Weights of a small mixture-of-experts language model, trained from scratch on English Wikipedia: 14 layers.
Below are experts of layer 8 (counted from 0) of a mixture-of-experts language model. Rows are named router (the router's row for the expert), gate (a neuron's input weights, with its number), up (a neuron's input weights, with its number), down (a neuron's output weights, with its number) and show model dimensions 0-255. Each number is 500 + 40 x the weight over its row's rms, rounded and kept within 0 to 999. Numbers have three digits each.
Before each expert's rows: a language model's description of what the expert responds to. This comes from a sample of Wikipedia text that the model never trained on.

# expert 1
Description: Infobox and section heads
router:454494554509544490462456513481474490503466457497523508478472480451517465453469512480428406500519482504496522481485508487538544492546428480457535473490513496563538531516513404513411541535498434477460482468495477519501456464531456511493529511534476562538484542493537454527497514508445433489535617587551547549492514500428499477397528571496517488535520548494512526480505500486467570496483441558591490579498449457509445546458537546531475510514511527549522474492535425511496567562573497438572506488448514575543493566502491515517540446540461478513515451529445485432514498526492435464569458470518440597516483533581475567512532485498541436543499434502470496525481543544575496437560480507436490478571506475556510560508550466535407499481546466502490509478488426510509499503523555
gate0:491533490377528506482501497502575476472491567448517557519459535523558540516494500486482550471472466520467499479529438477532408438487509511519576520470533468445540500446536508530541446494493496505475433523387496464476536498453468465527475540528529511517494464540502520442490529503535551512452455498489430518541571482503562459529482529584493548478477524499508547481519493544476526551497464517516541443471453494476481474490579457439496524484479525560402541504446537487565534590529480508550470476476468489527501473505523441464489474534569538524462538535402490484409529471519500533506509479511461493488548563483510439429535536437506443465423439501542536511569519466568462430538451493429480442502576502457509474530503457560483518533447478552558584527521453421551461556525493
up0:531464502537432506504523534569529440534433443484493526507437509510469446480511519440529512575500465475496546527539551486526463532487513523501513559522468547501428491472548503456538574536473502530532511541494398510501502486454494529573573525530519500444512483502451477585514470481552575433486506498508483506527517494476519494435506482430474562515494492503541478459562473424562569464468507544481444444503391492527525540460550411552479484534434515477469441499509517500498498510483578496525482424559474466493510460455495491542456521419502549534502522427594530540527523512489529450529481461508542533584486538442526533558471518475589490466454483479530457532476525458498479459489537486461525521413468536544454411526431471551550543468588551527500450557538430495513493560485512
down0:512531467441463534519446566505480492458529481462504452511426457565571516514488431577430450493487487468492506512494538600520487521483498523545517444536518525468494482488459428466504464497504505449516560518513579491497503504523494487557497522484453555550463481498455460458551445465502469416484504535497534505527504487535516527530563477533454526519537446483521526480491573466439486497474396515552496458543419461477486473551488563516449587482490512395511436464481367499552522518558497521517596445498440468538584522517507503531592462499498471417458517455480502524479515498437478450459512558464480530558496503550466443590513478457452547485504437518531474470503534491554531517521486509513454494489468438477481498487498512402410450486496446464484571458519488456501457480505459
gate1:576463566540495487464517541470434438533533598438473402532558457448548498490439575505478428451518473500553547521424458511468400513522533442485462503529486515541488478536533461512393504536544528522503438484453474471545546534532534402505552513509446521464535503522543521520431476529467511432545458481542521528553532465542472511474446460521468520552530566430506510451507545402477528522541560527485508515410483464531512538474489469508489539508517535463455419502492549544542528520499527502497506439532502553507527514492450539484466440546445497535514490440478494436515520550470535479483472475528485550493557476467537436586475479497552490490523478452481516417484481541489443510554543554530475537456513530522475479483483493531565523508586497507560469441434501537453463500556471
up1:439444483486484560469528502469514519490461488452512455532445447538471419486449485442524537451546445505533511512482532541489526554497502508526528475464457520540496523478451535427577538424524538555431518497503513512455512504437427499528480519468548497522423548511516471549477487494505496509501470491541487510471528535460505526612493536480548489454453526456605445500473494491537468504549493506518447493533553511582551527508547461535485426451576484508561497603523542452469406475554475494512539499557502531489477571458479543437459514543476503536438465540519507533523462419507429513517507502484550518454529445453498504419540437534489504437554545466509511520500454459514543554529489519437444428503412503561507382508500518515484517534421540513478536480506461559490472411521494
down1:520509423454543401509459493447443453592563489523474497440471547476567445527465506537510496485467493447481608449477556490508466458472535525426492475450532512498460561516474541509560467484390427468536507552548466537496453510533470412509537441493491495569540526488494455466564500483455514504434493540440470541401529459496492487507505489507487467519448478453449542522491506563457543504456550453502555541472468521505484556409560457503478480541522549502492552476534509554560535499585520438548472551467445444521560553508472534431490428474486468557471523547537532566500575516447478504524434451510460489549553496481524469507450527450482479485537492469488528522449514521537531532483451446476502441500476544528467479488410485524488538472537550476519500478528500519541445450487524
gate2:506445442485550591525525561474461450454478507466470474475528503541426475583495498495572455478578495456398490531450407525501543433493478521489430506545438486543480636517456527549538463454471405490530533481482451493444489532487479438497503479546511498523495491458496473469493520519516497482505433445544553517534470445476483534470480487526499553476408562468498438519522453552500514503472492519459471530534527482549467500443488533455477505553399429512468424508522494455488512473489473524510495458529469510435515522436554530499470500465510485555413491513392536551538516494485430488497488515521511511435503471508492517473516505503518520443460471507537524469531472523422478505507520563433447473453505449513503527529530532518504567527495573436534529535549406506498475473491622
up2:454452498422473519527556457507535470447466490496544452531506581506471521557578530463505505455553521499526481531440497398475558522487464512445517528502489546535551542488513557512557535533448481476487517422542492507569473521496510490504547498494565499398512523548451492445432462440560517507493514451554520524542500502564557520495472554477477476530436549517563494461468451478466530505511505544446580551465539498506505507513515500471467408435456543588481529481486525465493442499489408567486539445534515403503420539506432580493459539548501474557526458535415540453517505570514529517482479485502535548435514477564428480492445544475542496506471528447573556430574525517527443486530522540486510534496479469508494505516489479476474600539463538493478478534535486517470496508498435
down2:579531483454532517432546524428514484481498456487534447482529447519465451513549532413511430582528528520493487443501464427513483529506467485506459494494565479532537473525541410490467524535412589466407553525501529438504461557524539499513557490483507471527402487554540457575517507525497468537569497501522494493486524537572563444459527499526496462516485536478542463447459478537538562583537545502444459556462462566576488493447434512559501498493524529467406485547517513474476497530425469566511423458491449433545505507523513497472517465406542547479496478528464555544461484512480536543515483486472487465471516531491515467539503541540454512483510552514467507495515504513461507548458516476442482533506436468523525505559555463462440394525427541478518574543481495497574501517495476
gate3:513512498514487500505561561615497521570503546527550532496404484558537474585513536479519417495501486485510432501553573427507545509533428514445567495451425567472496459479503541495504488458509471552552483554479447459558511488497536477492472522474441513522481484494424432512463514533442437464468501489479469450472513545473531484527515485528479443437504439487511534478509450494490480526584453478467562574504507433514495519468494536516540507530453532443468547441535513499479455489529504487528519467503503519528524477445409581455498506467504530483483497521461481470535429498544498520549585488495456503515436544484519445547556481492451555513445545522422534445466490497511504461485474509433515510577511521486518504435561504585457439532393454619573540560524502515499488468492497
up3:511467504447504493514501502544543479575434578505541480490519488520466471464505520481455555484559524500507530481510518538489524494475509402545531464472490516495484464536492514492523521449415512469489441534440504516557529530568470468501487563550513514512481451541444421549515445534509504505478484497517589471371517499520461463489524555534563500464519508473526532532474491503467501488544481533542554470515488492484512437509575479490564485526475517523480500551530593542456460457528480562559509459550488494520526482434485511480521553454472451506559499573485467482574508439498503566503560465434422494450501567502494528526498464504510546490465467497481418470518512432457483482503448490461517423511545504505495601500473595567520478533521468644473607569493561527479471536458405
down3:478493403439404498513549451470545478533487513472526539415476510470509458481519500442473585482543476503501494474494532465501458610523495484426460542495477491483424517539545416419561460486496549536539511493462519493499568547507451501491496546521429564439551515549500505585507548435478498477502469511581541605480513479415462470521455527463513570466537478465506549577525508508476520524488537493542505512510481500492503455506502552439506512466464547547521485466471461464492506570503498506533508518576441539505430473504426502525503461525523495575516427440542542524471479559551450432513550516560521501470566488475513500469515484562519486543540462448513453499492459482488470505535472525509539520507465574463477563600597504516491455495476532416477484516482488500543433494499417
gate4:479502464516488533493575547452433492541453481497539536459515551511469440477540496510509482483500488473491439482479555504560522425503484509498538468523451530525438518443486476510500533520499486534533551479477445452422435495463493539505470490519433622547463567542551431513462540558377547549558523519486464508496479489473499475478491519527496474544499390533522447524522515501527499511441488520604471520466444490498578522498480475495451476454519493451543478470520510529458475547456469487483479463512528485500547435478465460494491499498471514527600567531493497460427497479452435558463510479517496431523517479519437431486458439509523491505497432500513452538500589473537554563479493460478539432480421370550466509455549508427489503504505484513497482443492428513452382480484508
up4:462494519523451464506447507487540561505500510479529516515513520435547452532467524498549584525469439430538485445456523461489491468456486503554423505507553532462528511538472518441498495420535463442428489450542468491504549559513479491508533431533462480499419507524480478499493464474454442530475454530567502507555500524532551455466465484515565479517474510354495461507554513481412497471487541587472474530497513528441550532555548491437504445519546453465529544484568416474508491528555535476488503486479524524507510597506458536505482571531565465526501482465519458494483535519476504473559555457470449512477471472536507491465501614565447505433462507525540418482521488518492467513511530528531521460522610485535538425525474574553464455468556420471497519580497458526513543442501505
down4:535519495523551541463533519509462466522572531495484501500500557453436481521458541526505526481507558571469455491476451529464466618507457507459558572487451536533427510464562562517453475472502518494422528471493516573556494509436528471476492463473476457575469494431484445509533521456533550533457552523464507443437499516472525537497439425485530479545544508426481499462560480502413526527465490498439540478492550477485493545511480511460541519504506428507450482519579450510534410464530443510455461516566515530471499455474556488561546488497378510516486481524457583491544492503550501535489544487479518548480484514505543475514469509430531467531473591505493482541489487465514494569383496513503483568448502534446483527462567539491524479551497533494517530463536487497556535455621565
gate5:452553560451519482500530448537527506493470446519491443469548454497428546429476516412514493513469445504481459554486486470485531497496479493476507519487530430501539525509532457540502535432466497436450493493474439437524448478532572546460465467477542461468495529541541513454555476521424464514496546509463396528413460486455466480541525537510459551483477444468508476520452535550548424472536496467548451467423436451378508532498573469558543535448503516531534489561510542558464511564425501531421534453480503528506461556498474432478474486504477452513512436532478490546419450533464475531486532451450487589539490484535492517486489524495519533506540522548450541448381481504517517489491483477528500459502487536517524507494565470555395476564434467463518533487475549518531518500443496
up5:603515468495496475481487557518492479554540469523547555471499509562448503586550472560480498595551391459516461506500507510525547517467460517499496504540480510553470518508460555442548556489498484522422572481500492531460499418531556508525524529556553527457479499486516513532453637491560477557515516427494538469521396526560528480499482509537493546572475569517488502473564512528550520502451563441472559472484475541493488494521493510434566473557416462512494517467501524531525508509607575490545442485473501498480582537461489496455520552484512536471459521453500573527499529412489513418465505469519495521459526418539487522526475505510578481512443419438523499488526499512506487525571546474481537515508457556572477484519470549511552526515528487486505486565541510477483512452552505
down5:529493477560483571464509541547502547524525544478534510479514515528513538525557479549422528416432487488508466558550555435475477472470524492480485458493467508459544475509487402484521496547501480537412471543599505511495477492500506557540484441485542472493549549512498521508513510513381485529476493522511523495557517495540510559519409530510445510519527435530447455553518554470488569505499424495506532470440451462487516525439541491500492429577539536578454497492532514490554445560547500506503478521591488473573593541533515479511454518517481495464552473484537535528520555475489501480554536391494497439510537531530627476496470488458476415471521463553462464461518462495514524503520443467500575494573519519503486477504504419522435483487529443472540554562465525504527599504496522
gate6:508600469463554591455441502469531445534538541506449495484516460564479450502549465523526456478504445483463476511480488495518501442531517501515517508506491434529520473498552517504543408535479454461470533422508471454476486565456576563430552481517419470533526487511500508534504521454473492532439542537571518506490526487501513488512493477409519520571456508482414519511481432504415538544559541459521505534559574539491560533559550537511541504507513460563520501459493474535535547478521465562456484564530443460510512462514512490467411502576434525484561497415432427430526485529468531465515470490541504522543431399450426460479491500487514568514489492521447472511465396484400500471492478498541509550539503452533516498478533483528485523464440511501548508504562511485475544540469523
up6:553441454552510454515535504538510452474523462502473475511469493432518463531541512500487543515493518436543516498525464528559518556481487562511522495496459501522522521487444548467480463470474525441478549504542552461474458485482427493511433556441538473486531490537501502524428538495519584455508467496390471403567490500480479487486478477535486520510489501454562439498424468517522486412511471533550445507501496462505550553442485504470518443486451555527408463523467459500530476495405494506507466501445553494527551433502486460456564541470523584620510489513481449478499518514481471578538511453476496495473502551550450541478497558553498436468477506482445534448470487478569582516540412494450512443456473519471422515398419484542462484506451577465499507468523465485513504558586489
down6:486512486496547524468441462423522511497482517499458452461529510492545508580533498564564445563475454428511481521485415513492468573493518512561452503563491543545526515538459478454498512521574489474418499505475577527534525403503488513462434494504463488547496503560537483504497532524540522523513416508531465444431482557460519446429554497452503475572485589521550531476552431514476518485510489488537524510452461544515532565418499421506513492499505499554483502506455530481544489520465506523480485611493462581502544569502563508459482409446428509488443493526566476487573471427398537529558502487528435520500519525483498542580433481526493510515563556455516434478502519483508521457525464521501545486473497481520531496498504465443417487469422522537454502544491525504510476476417480
gate7:476525455458495555494405500474468500501532485518483481539495450451474537508513568552479435501506538475375524459466518482493495547550523565438534514428441399524515499529532529528537484470527526531472492521507489451562501439489459432504507508492487490511463470506508449514458539517465487509435471484450489554538394496528498482534478542466580531524448472497433472482485490528508548465513456529480453548473512516509519525566476523435485464429473532579467480512545464581559490445475421527391469575466522473432513571497536487532520512526470573536482411516564520488558496509433515517539479535510481464575506463561598533422511526435507457453543491473466481474510575518511505513530512530568483473537469515533475522533497400490496492479581526538457532475527523589497539517514488
up7:543546512497473489533451434548441486507546510426553471491504530547462560449561492561522501530496386460456525453485517491493492467539449523447501483460447543567513468520444528463488491441505480472556539479457444427551478437488511432538437476489544509481533467517485578502471500561471482514497523498474428483590425518517495500547524544485511524551477503492484507453523526458493530445492500498415493495478541425548487528547505526484499522501500499537547505452589544507517548502517466461532531544472575592481506508425465446531525512437425585442497500557556573542518496575486484496554445472464441510532499446568487566498435535529581477498499481453544545452486506457573506561496526523524508460487513566517534492472486519451551544506475473431454526483486468422520550491582537
down7:433546515471586528497582553512528474525466530497443445505516555452434482496493435508429472466455562534495525524507463502469421490444534505529485514533551463486524542525550488487531498495472502466448550500482471522532491494467496407511526564497466507514412557415543485448558479434482417505514495459497558517475511546512537529511555510518439527467504483450443519494556508518484537582495477477420476529524489512477562496536476483577518589441604539529431555490516529467512464475474541554495527556557448433521485441508473532556496516524548542443503477482556449493535469536440501499586543454527531488512531526466537568504556443470523555502516473575496566488443526455501556401453499455487460510504542492525472426437503497484444576520504521530514510471494514468446512561555488
gate8:474501495502470548550535588495548487407436574484543555507558496532539516539501554537484521540500506466471556478462447503623504525532504511520554541513548499532443542439467503490599490460513533538443466493515530524485526549504450501455531487512540497483536495448451445508488452436535460472485475487454509543477534468475449438459558493486574390396476509462367519431570549485415493511440516500456455498555516475521436498456517509523463509420490532455463525507499528546489546489500529504487524458486480492487529460464499557474466483516524566493514549571551496453518505523474526475489512536526553558466532534559522556514526458451545545469475495473463537565550455576517533457477499546428566522534471533499523464505524553508562549511495490514514412449522447498513562536480486
up8:505484493523471525490507461510515554493564508504459475506496416467528443414546560576499559526444414525540484529430555525562463540455399459516450451519458491549531534447465422495508450571484538514478517449520479454527512494456536532487467491461476505531504520539449511499386564481484559525521549477485572481533496515516468500526498477481440483478450431440514520475584518526504541556550524468530610536507492485517471454427501531465405494529447509508507514497527483519578470533540504566527468472515479480487447493505433554534483517503507546448450530515419543502476450434571514532441477497457471525491488446490540465545500548532520433503546418545536584471571469529492512470556492451540509462523488443462442541453523559433505509504484522548454491494424472528532487514472484
down8:527489494484557551567501571455605435485391451531632518460411508484513486530526486534501436487481445515569474469425496537531544519548529559451508469535477456505503506455474498469472525392505497545520468478424485447468522517486580552495517530471449509486489509472402486448501502562516508469560472504464451483515492551487505567498508509508461428504491523529480518402446523497474521520384530480481381483504500513557531442526498555498567510499534568502559539477529528562509490529471450505509530519460440493440552465571511466530531417440536482477522458567495485479560538485549510485519490492531495489486448483453488501396534468548494506522526494456470461525520498490510460493496506466440505477528510423482492463519472509487477466517556590533456498443496465515534516526503462
gate9:552503505471475488535544516476512519539524559463466532503534443463494542567521590465458419545445508418529501525565522539497429458399516479529510529485456563514566522412521461501523450544573490452508449547540515479500473466498508491521498494511506488493529485461539432516533500514490492502484486492500513533500574438472515491517431513510531502481471457459487528524601559464466482475658478487504450511577499466496476541489510533466463462539524480502489444530513454449525541468479500511473461444504509492535562496425510560530540473552497563529519445512488521549491539534434524472555489479467493489462428527488528548488391476486492467489564425452503451509457524564551551471478458559542421501541433525464471516546537473617449468483552519459416524473526454526524482467553482
up9:504496500525496557587545445489492493481507511454509544525540473518478526428454494493535436494513522434539481470537498474511538491470508506501587543527487487476521465505403478487413511520442446521448455495432526488494442429500480508574583455489543527444488466498577525579454485543525471450543483490542480536530405415447520520457537445558493462511536519443532529554506507436471515497614485517516503477512562476475571487528493509567506489539542534453563518509505520556517483530467526471592491504526471579506446449523510493463523510517474439470530496580514513559535494542457544417506521484474529535511509497483396540463479435512444511559519520494506448569529523466531552493461586529514486499438475467456536498399467495557504436433561530479462480535542500488500457432523497
down9:484492424484514473527504471601479494519452517531498478465555448480500500525485544511469500546490539442506512500554498570513499539483506553587566481571486590540517425533576509566553443443505483533481506529423549560465527528561475494453481586503504489460516515398434527463447501509505451508480567532514439379542509493463483466535439535495460515546498465514458514419499430511534502488551590485472504540520460521483567536499503405547500486537486532528539450497469432528502507452482452508393540464454495500582488483555468448545525484500504518460481560498505608506458558565425454546547512496469522529524494521470517538464485506467480512498518494506445492493455523534449471464564483523483518476432458459437520482447452444526531492511515493494498433469533447468494503453477518
gate10:562529501489484461540509513489478526514478498555507504485559510480552521515532498482541536470509506468518457568556462496532480482539516498520455528470454601529495569526536498499527479497458510497464412599568526468442497502493509582554439499502508506442464542489517511523473505467473506512500481480578506577502449525471460463468511391528475454526449515531519505442489490465458522464516492497489423479451417446518386536483516537513438489521489512494458516532465508432470531461450439493504475517462458534444514460494437477494493548452473484451362465484467488422556555463482445484524473431528504472444571473433606441469499493546500493568523461509478451580430545539488498444528501495425559508523541440512515506545502553527464494484496533554458550459561482462469476491531404
up10:449494488490482534515479542473529544441521485523477550532437511499501498514488471515514477489536423517493488478444579511511478493534521532489487541506444432577413447496478554572527567462549530500503494489514496562531467438479524484482450508536463455465541537496500446507420403544491502441466481560417454512571487542498516521446526503515463548486495459470420546543514463533412473545488449524436482471546525478556551506419518459512498479465493463458436430519497495431452496520507602563524503455407488483482463421516531496512417471569523451566581438442454541543512494491527465520508524514482462496517555488498503553512563469458498449544509450455565551495439597509510447510572511510518497504516564492461464540583475504492552534486539527407472522536495491505535521521484485
down10:543484489423527532546529507501550513473485459505473506519589588503514489531531515505554517479446413496514524488508525508576516455489565527551521498432511479513550528510527522538451478573504513491480532463519525494624483472448574417502490493540464448503539403480529516561468480467457530475506494503486527467539478496504506483573520564495551442445506531437503485410606454414547446418488501464524478481493538564450515482577478466461459433550458507529525479514472415447495471527464500509496486506477551497553475514584502530585481450463415535446457538461517489520504479509507484467432481446527442505509490556488518499545478531606500469452470513430500479536589499515449533572534418449495529474503558481588495496505468484492460492499528476509544490493490451503547483466521492
gate11:492515475498523553458524501505526449503517530540421427528429499493541549491525440426505539443487495503494528595500482467545516544510493446536557501497522528429463585545505495528507532538484477524453494500519525399579471534463523492526489518524432516481496512542428481479436503487549417483487508476504488563554513528470536496497535473504463579467537491530503497474442493504514490506463481472462465536525521522536524398438531568490426568529524463482602533522445452443478625479537528504608461525512559536509570466469496494590471516521597541494478460529446501524525536503528456510564503439533460561552409523524563521474503490548479492551518469512543480500517475498479517549538469471470549469506471430553483551516458524551561533544504546517538518511510493444545520453438439
up11:520499560490451535552467481508449534463579499540510512502513468483482543543396452442564565485512530496510541442467473589470565503504534541570518561515512501598461523518473466513470472596555526522477514554497503504527515444517511590568502545528503526450481518529483589504506492488588493514527418368551504465508465552483500526516503517476482459431546515536608470516449470516521518497530510518485438565494532495458575477465449532572462483541538472489507491597426507492462437485466517524477476575494442448582503468466556490522495485466515468475495516515475525497531499503488520576502472462519436514524503524501476440527498445530535467478488456532496538465550436489527449499529510442520454535523487496471525581487511532528529477479464529500485460480538536489496440540358490
down11:465471558451504491459451534474476486591559523486567487454457511493491512473529566532558437470516465532454540573526562474451487446533537453487486563573465529464542490522485465434458531483471508531527501554509492516557447495517521532442495494530518506448583498568388452427519572541641543415452581521442503503549571445536501461474489503536533452495493472503500437461537494428532480471469527532474522539507454466487390460480528461495552530599514438528462496544514514453488426528474512510449520487444526552486513460505463520482459413483467508480488537448518524469523575518477472503552506496497495490508485486536489528549555498500477473499499445488514493488454488454492496525443535493500506526534494584456550597466430506527448533503505543503459524500509600508517493513522541
gate12:524515605418545557479467447572538490477523544444515573485538475502530512506495552546467461476492466434504549453564528609498495531488507495519486499538513425488458469479543464510472487480509536540452544525552496528561551473506516488504536466476451512585423533499496581538541478558471547466492526533472538516535461538575484461518471464477548433504511481540490559512526462484456574492527481513487540525489528492495549517511527529428419516468499495546609485451493485528543513506499521496498540453462513547514485513446572480459464525487510574550502552439467533547479504523479521438573485403567501549494422475517532591506513523477563521491496521469439480557496446455513476478543472530501476489484470602556550535493480500552509555538535524522512609551541550483526553527519413
up12:510467494575532388482488602537484425492508448513522586457461532486570481494551525522525516499550468523517449517581471495541504479496565508470480438516554523548518484611428542529460484497513494535438511484442444571502443446518538471566503470414533491514474523464485504498505503461525501492543563495576402499481446466474535484432473527576479523478475565459474494463559477569473472464424516451462484515480556552476463535461510498499541504505510398505527492485513557457497478491535489558541445485491500460596537537412462492596521475430442542480435524544484483509510470474505452479499492521545511443474460549475483594515523484459494527543483454525560487425507486519497464457479457463466521534463520527512542511518480502502518522461477469450505422519511539486512443448518564
down12:543472564516460470586551418563492526531458509514521463494524538589545503546463503525487512448514479479544499461437461538492509439412476514502519470535502446534468567495557495488484451564553558444512484479549475510472459517475526528494529533501524500523488594543553494485478429470506543497566511423523541470500539431490476561500527455529485555456532518412478425527526504530453500484509463513554486490478502484458472522561495439462424515418437554463478531523564510478559504450562495472444431518478582465593517480541496484485482490536518479472472502534518518461493485492445516539561467470497452496498577506501489542486498446520481444561524440598514532517510444486531524454474478437496443497502475408494523534386587524450514521431520538452492459559494443488552451502528523
gate13:483509550557461505506485492470586426497478533546503579561572481495537516536523490448445456554446519544455547498466487558587514484550505469537460494491526497514500491485524476552449430461510553496470534523534448508492517426484487486517516523484502516525572551481472521542477492449495449463533487533486513514497526484424535479468536474481514524478417564532500470511479502538459447549521487482492553559389478522542502473606486530472474454468489529544489521406520539496480484473489436476544502487450447512506488539454603566428534412565510487506533522554537525466522528516476551507467474469532505511492509509430518530544603460486478544511521531520531517489531557450556520550613502440475382463563509546489452538551532440554517481469563504528547495541535509567514512499489588
up13:489559488509500517533580500472512558530505471484475427510517465566520539462511587481488554505467492521517540511432496502547476558549446461537545481536480478528567438466457461491416505475580468564487523524547486511505567465465537516427492551482515513498507401556490527449478459521425472446508522562494592507479517488530520401466546545513501522539500485514538436460512504564443486507516511514546475446538557476553461437458494567456443519516470552522482494498519538487517466452467574587469481461500491513591495457460488494533505529437541491520564551493553520484478507438464491540560524562544495513402441450511486454492496494515475530435512516499522490477548483441500488525512581515491500483501449513519506442532519574507530610524500527536537504441477465574393570533487459
down13:497527542508475445489539467561488512469569472512493452447469482543614513457544478491557489480465537482577423474454488494511495464466511512519520452451491505528499517498411530463454606411539418469507488515494432486556515429522473544477529529518491504482531493518504515517584506509468469469449467515516501467454496510462529516451433530528498514506509544533466562407473497447526462508484489498465487586561512516457489464427406513517521536437566398456568419412503475518484435495528458500464509581563446491468463436461499481499470501536494442568528451472510472420530511485502517541459458489509382501541536530418508538494506424476421539492472522514540510440501540461466502523510557481515494437537542548511532480487489473540499527508545527494491556514480472453451566485477494
gate14:522454491534550419466476486502502501447470480472488559465428565469489528435439509545465541494432543467495464523446437475538511553540489470546522496499491503507430548501533470503535439532526486418579576526453546467510435484444484510500547477436475510556543473535492617541584413525533491482474540553542544548504449482528496449475514488503586480507418549480482525507514471534491495502451470487520500520468418526490484485493439525557445502489456520527493556452514444533470545554545526506460468505500558513578492540500548546467525449474575518539536448428527506489529546528484466490435527524525503496536508440515505455557550478508506414482465549430422513424445497486449519492486497387468538447572493551498548460476502479553530550539531544473490532507475532574490457482515508
up14:497489487556417537576532516511461474563503463500482543519481375555506489509477477501555492587498512527473547495530500503532497483539512582485461476444471530567519503515519576531507537495512458535490461487563496514511553500514465544463496475477544558486523485531460520508439574555505531474464531517553453427582540550515515453554460509500557505525485464521466545481522426522483443543475473494510470507505488496518468514512447455491489415442529505563468450503603548486482448511501476361451533498503428489478511460436514496486472495539473521484556531523491459616521539536492546580481525465513589553458542568466522465420531490505538467516470504555507428456487478485476517541478559568500453542487442484484475446523430531432541505450475501512549530442552468564524553543501520
down14:494611555419527481548529514497468534499513488508550487560535509457434467485552508584465507500539514558468448515433512459508487483470450528462443595459520524573506553543497599542473491488478415482534535507500500543515478485503447460541521434493504492455542441533569538581509489509443464528550452482502527595533526504508510570534458473494531493469474566545543469512470503502496515455502502513526498517536425559504516461515504467578482474505575478619572487570476506498431490512588531477482497457467491524473452508568534461586519471513447523494478523521487488440444589511567565463481516458532501528550537511483528533487484437551447424445499492539525544471471443575501506504485517463483543503528502417473455476476507474430493513507541491510576520457541525534482456549514514
gate15:530436425507454566502463503400522460413501455536549480482504461511479486464518543508506426506527473564533551540529508429576564492494495527492502550561500494527519454401541528488482483479466529460478455469492536497465493487478510470524481518516527444489506509477555453519481471532545451494554495583528488473459509519491438443533592454580535551433488502501456462433482493555463531463520449485552452521544539582424477492470598477506528543494509506455500577516510519522449449517504451507485490535460564498547543463413499452494520498449517533412570515541519539520485526475500512448523570463472432537497471493529507535501573526482492459449528557555517555496481447516543483469485467487383519503577494540544515524519410487556554515530514544478476520612513510502534446510504477
up15:484473497468510478513557515459511517513541570525552556540541474439403526500501528490473455478397532506493478482537494549509545513507482506519429534575573530503532525515547459467491526511521561414468536495483531473502493428590547502525521589453527529457557498468493489403520417523568445540498452511557541549447463528398561469470507515531499491472544519487480519492527519542515529478489471541450488508484492486572474547543417470460562499554507502531532554509476487530520567537492436492508512459467402417511475460557511513479466469545561479508471485501543591516548534525525523492489483492512503377413495457446515458540478520523478555453488408493535510462527523568535522566552524576484497565541510510465544467560476524495457430439502498523548456496525485491499515514503492
down15:481449482478527524524551471499464431456545573500526513504468533516584412542481494503524534495532491444492513521503574533564449516544578492449443487484489500554457433527517465561461506497530549479495518540532494485464497508509507560500506508502476543478559516508535385523465559521535446506478535508446539563490472456513499592470517552487557480572436509552463515488517548494506568432540494467535560536490483494518541460496487544445550455499551574483529507468514564514504508436496442504421473491471551491626517529525525505555479490447487434387515533547482522524508514523453530598419525511475478525587523530488581507476539529481459502454464460508506518508472501467462525591466464521523544536472508472462566458523469494523516534489530483557412428441528574557475481531493503
gate16:469498523465512547509480460404530462546466490534443479497516502545473471556495530438480524495482495457473433463527568486512530448506495530484533514487504431448517546381532541541493463402485484442476489506482423566494534480448549473499503489473508508553449540446472507562485580481516431463478498462489486511558490462457547432484528533424517510539535467532450494576534494582518510487486571532483513484482472499517490476532521511395599482496533509505500477459498498496528537538476471505378463494485491523438480521485444604491561549531513540509488472506443476484427499439504507589526539470500528532450554555560535534495511486504535544570511476521469451461457541536489516517557505470425521394537430513476526481555581517471527536504475518561472563496493510520522525419502573
up16:478478499592497569444532458525560480456487514545516516556494453509548526519499455517462520514490494507460482519549461472539402481521495492556482541493405499521551455535538490481493495495518446510510534473501435441519482544461562575522527465461553496510524435504461563487549530467540514519457492551450467554512437507520475528548521458474459495556484424523531462508426363463473510453577516474482423481525464473513511530555470485478499509499459501599485405494497541444504505524520568473534430465497465518529443488497526544526424515477554458488487464517503537473497487542484483466448579491478464512576456527516475544426557506488504494469488460457451564528488433486467454451529540487481451529460482468463555441499475440404583492491501519381498504531532424455455448480522501
down16:472618503456532524460514510471502477482534543439494473587548442507485497499542455524451530517564508468494504498484495528491504522528472460535458473506489535476490522512537538543449512483536452447540460483481496523477547511506460536461558519468545497453502498498499465519581415508483481450567515595527530494518482455507497560547468526489548523535533484481459513498499439373477510467454522552482511491434424471501424503554576510533558446498523468506512445535465535501443493461469442484434528457512585485534445468485413502503576538514484501519420525521499504508536520519472552476531510544431502561578463528529548511461514481414439426502492527433532511558543486442492482421459504516513535436516517572472559434544509449471520527584575522491506529524459576414488537542478447
gate17:446478496466419553509526484484458484516568438487462503491414503495551497484522505469501535465555535443457496488535476513537469481512491420435532532497607491523556568551503581478502460505510467436489407445503471576514471474532489528527458567459544510513503535489498538456517491475485470451497445459535566511503472506508468535472538494473522399562529437521431499595504526476486408555498489562517449495554485462538495480487523498460505520563470564553509519532513505511446577462468482454623558526536511557504526435495536493479531493461470555563509538536447481477497501492529435577457444512523522479505564578538483528482485471472467522478502538526501497519522450490426491565530402548491521507433442493472427475475523499493564546548506501564468502487542484583481533509558468
up17:545590476468484455491404523508482492527500554522437461559452467524473488440554534472584475442465461495526510521559490483484478567503459479470436545555530506501494497544499454498534523468561493530425496462523488484564446394524470486476531526486490499488445460565566504428423513483490485483458552512483510491496501486547488552554496470560495416537501532558526450497507561495509469511484508503495456380492520477490572536526554527465438467530509436560538577493563548490516488473553515507599495481556525537533483514451432564493466528538509505492528532462426509498532508452479463497491473472488560496463474514521512407450515436474584513537453501565487447573477484567454470491436404493482496432498494511463558459485517473504556513465441524490470450520497559542460486431517458
down17:451492495431524486499556492470538497528566519485498561485514536505432529578505530492498507506504489483603514614490507549533535493496516519517522463494538485500528489490466555466488557539478459486475520456446550489515509539500525463520573534517461452463496597495474475470502452466563514470558491542473531470551479529506494506575546505512490481531563529502430451559524496479478475532609520491451487491491495476533499529599557575561508452477498470416478505448520531554531566444516517498416511514542486440483426512493460443500503496442543504508489480474492543484548440573556554503576501482445499548501547491535523421487479512468488501547467447483478477527570511521422569550482516526534492485549493501474418460532365491480536543541439515499440505483429540448485490600419498